config = dict(
    num_hidden_layers=8,
    hidden_size=320,
    d_expert=160,
    d_shared_expert=128,
    normalize_top_k=True,
    routed_scale=1.5,
    balance_loss=0.0138,
    norm='layernorm',
    learning_rate=0.00998,
    train_tokens=499600000,
)
Below are experts of layer 5 (counted from 0) of a mixture-of-experts language model. Rows are named router (the router's row for the expert), gate (a neuron's input weights, with its number), up (a neuron's input weights, with its number) and show model dimensions 0-159. Each number is 500 + 50 x the weight over its row's rms, rounded and kept within 0 to 999. Numbers have three digits each.
Before each expert's rows: a language model's description of what the expert responds to. This comes from a sample of Wikipedia text that the model never trained on.

# expert 1
Description: Opening quotes, brackets, slashes and single capitals or prefixes starting a word or name, e.g. "a gripping, Universal/, un-, dis-, non-.
router:463540422541506465403523457572605510466470495420529566418513456488488501416479448562549561422486474492586510585535536606503538475526513541473539551497546456423512497502437554575461530476481452517425505441551481447534525548471527569457516509457521455481501550504435540444451494532518487558463453427519547525469587572488560535553566451508544476454531484585534469507438556542395451492456445500400486520531515514517501490409578561532458498576515510529494531513518513486555418473475407
gate1:585543516489446556524517458475515478406575469479498498495540507480488566483403368529525424470481581570569473657437522496500461503546559587493467462501450431440533561499527509480493530574413429536521472466464549472540435510394532590403523522487485495416541521502446561429447497457479543504454502431522516538499527535456565525505454471525501491438413515486515445456498561605408542516411477501552494481551469528471501459465534502454546473543612499529541506515524505600555448448594551
up1:501510477549539580459495463469471349501562560563533533566538522469437504557468497469465501475586466512405489465410476480530406388475512427524390573427503503437402489572497529508467580557506501423437545454497466543517457567479537560434466502529552509479541437405489544455410534439464456534490463484563376470465546539520390427528385560474501574514621478503490539540499462515518480495537518473399505495490540494510488505514519510604475509461503602469621580498513367472484558429445518

# expert 7
Description: Single letters or short first pieces opening ordinary or foreign words and surnames, e.g. c(arriage), p(iers), bo(om), Ro(is), St, Th.
router:475566464479519554397566596490456522516559421586393460486477598494413453455513484524553479480560517537450528453560558525465475547506501474483465539453538562520582439470521434490453445531482542512534491428445557466493582513529501560377475462544603471541462536472468537574473595570557444482581493479523501588478529486485494547479469431521504504450543516560530440496501547541434503538457481498563521527581473485443429443585618589461510575501502521467511515528489553487460493545514443
gate1:520443470462491548522556486437460531472501497427466541431494500452543554555509511490450553478507418500541528523456470579402558474594473367446475487430390560442483587514451432563560442467428394483399512465548473587550587510528571410516538486524471435577589519507501572492526612486528512550530573417523522477530506461481409517510478507517511497539485563484521487562459449556595511500542519440514544528491469526471535470630550491490539551470527416521585494517532632518457531440583499
up1:472439506486516540484448562507420495443384509451534503542444450447496507517539471533523401484515480459533527515507479518488512449528509453451494564461528496468515423477429478489481629550522492535396481486489432567457447568600591588572540439543506514532483503467510448431562479531470405545504525531460450563502487471550546470597537552460547539568528537594440424560476529537461515586478550470512526532468436525477430471474553416521616528592424413496511526510523660476506403467466497

# expert 21
Description: Pieces of Latin taxon names and biology vocabulary in species articles, e.g. -idae, Pter(ost)ichinae, Cypr(in)odontiformes, species, Genus.
router:504578442458473529564540487523597542495480519524446502544484556499554540505446509509499493468481488472499506468488542548564466505542446569515477555468487470515464523522558504460531510497446514507496547447549421459536489478555517534534417501446468502495494486580543558438505558491561429489475469459503630451588509565495511506464410532602507521480536507514430487531466497482388481541450453524411427459457561517407522420585443422516517528459510553544483566544457491540600462502554539
gate1:479558493469493464480350454547491510461504491452555405437438474518414438551476512476554501455417611497515475440470445487500497561592598542529507488546468449520460492487571423482562450555463448529412502414458529528531467512499494507475421529605564487462503599552459466510535455420481456503480521519455521472484522498585533476469507466507482514507528431466502538488596402500566571515510526489434517549469507601495514549432491431466550473469482503501545507484576527652554504457567516
up1:430493514535496640434522472523517414445462424438458549556428520392617596502567413519453505553507461469430509508487405556425512442421431521468466424501535545571552477499409564555513549552506547445528430536507454489527532514491427532452527573481481431555567448537514477442556592609508477428532499552460503545546491556568491459521554481468521440475478535570560484555530537482460490545396487576511458492555459503517516488503543546421554474569514456474492461468531504435478567571487504

# expert 0
Description: Subject pronouns, relative pronouns and auxiliaries starting a clause in biographies and narratives, such as he, they, who, would, had.
router:572508464451533561444443554482535440512508510456574508473494398507478454556554453517599590462559526464424416507546457486550491504509537582441399437558448477518491530490509524483590426445457444477581517393575491514484523454488531500454518509563525480464535507571487443490409540501479451479475386618486529545475372582442565523470439485460542440538509504565501466493508482497518413484617515481458581516472498546546549498425605492396621538525492559497616581629473577520438561475611560
gate2:474574514453431452488386485364551501468488597433517515465493547468422550505495480534440464483520482503546502467482551546474507544503557429399434495412478451528598645534535555559553525419577492489455436482470535580495471460535490515481434491529501532513572527433483446496385488474532535478498450515567481432514507534482483529474473492427469469586388537548514531498511595591539447434512506528622560500520477478524503496621507478527501498444384557480509504416545532519514442436431502
up2:407487650581533463536460511436518484544580492560513524590461504559486511618503490464464458488552464498453421489581540511540539441443650515555470510442499467504520514517526462447487478474598539439433416520552450492520422513567565438552471547519485512455506501453516448433433499457516523491554495521455576418557541565463453563436528512439525447517542521509447505582464562590586545453538431431488448458449540528519510549476467530557458488492482571513531551606478517509447472600449454

# expert 16
Description: Header words of tables and section titles in sports, election and awards pages, such as Rank, Votes, Candidate, Standings, Finals.
router:480474491552562486588439591493507510562498450421502482464487600454584466529611480393533519498492442575611436578547447488480473542393422441488403499530499477464511542480409477446495527605442492574527491397446492505494527528473485483486478480505525535461535492475527492546440498482429501418483405545549519477517578395452496550396567491554446509545523468462538604505506443532573548520444501503515481589482461482521499509525459529455549519474613447401388428511512553477488532520497548
gate1:493460488431417530543537529451475444517559430495471547492438515493511468583551568425506556573515581485560398420431458373546446494528519441414596554572530564504496421453471488468463404522473592470516441525471507492508560527500547467499474561516407477523479492518533492520520475488544497490527537484466500488570522484463467412478555523494456443503554472475513527561499432594535421416523554574508562429456478524520496476492544535486519534526518482528465500430521523447527520452480423
up1:510498554439505534562502539467570516483636508437529486469478447490446549425567495471488480541544410497499453502523532463499512541448540504566478534483518428553474577444524545507530571460499453462538506572495432465559421571452460519409526476622580553491466541425395477446508491437489556575476457505540457474496463478438533456436404515541509513478531563504503542501536414557580502525452539515443503545498451478582478488489501551534519536580426443498384523557492550540548525624472515

# expert 14
Description: Bare spaces, dashes and currency signs just before a number in table cells and dates, such as | 62, £, (aged 50–51).
router:511572473588398408547599535555531428455525453459597548488519534541507494427535487441434489386542594510547495447424455502505407518445554449489436604456507427526513532507474505552556502486520416556516418579438621437504522417480415483540564595475519455600458524456503517415502544430536491449529441425507502563533572603534513506471546504424449508455486548489466573409461588509490505487517436436530402436475510473450536519412498540482404547486527544497553590589471431528497569570490495
gate2:449472508504507462452467538451450462481446520525502495407524431517446525492475447488483561425616463525499520464435473533471456470456516536461529546451560504478559553471561453525563500480504515526548599472575502484473507530481451517537493494567486550515528559579430514547440505526505577509457438468442465528549452540513527551543361470506489480571453431475460531496529504649485550471481484461551473510509513486429564490529559530538462546542473524499561498457443480595497487396588507
up2:457458491598566438472466428552490526541466494504573523470479525509438515448397439407504557516501530548538469432491457527429462539485486568432569440532524493490533502472437452569489531472496525531450339469529453489500481530511607550461500513513553532560485592561465581500504622485494563561554534567450464563445487575578478462551457483629445508435412497490411504505510463513511491529413470467575501452510502436469523436554463509414404435568525550482560493523463452575468537563460454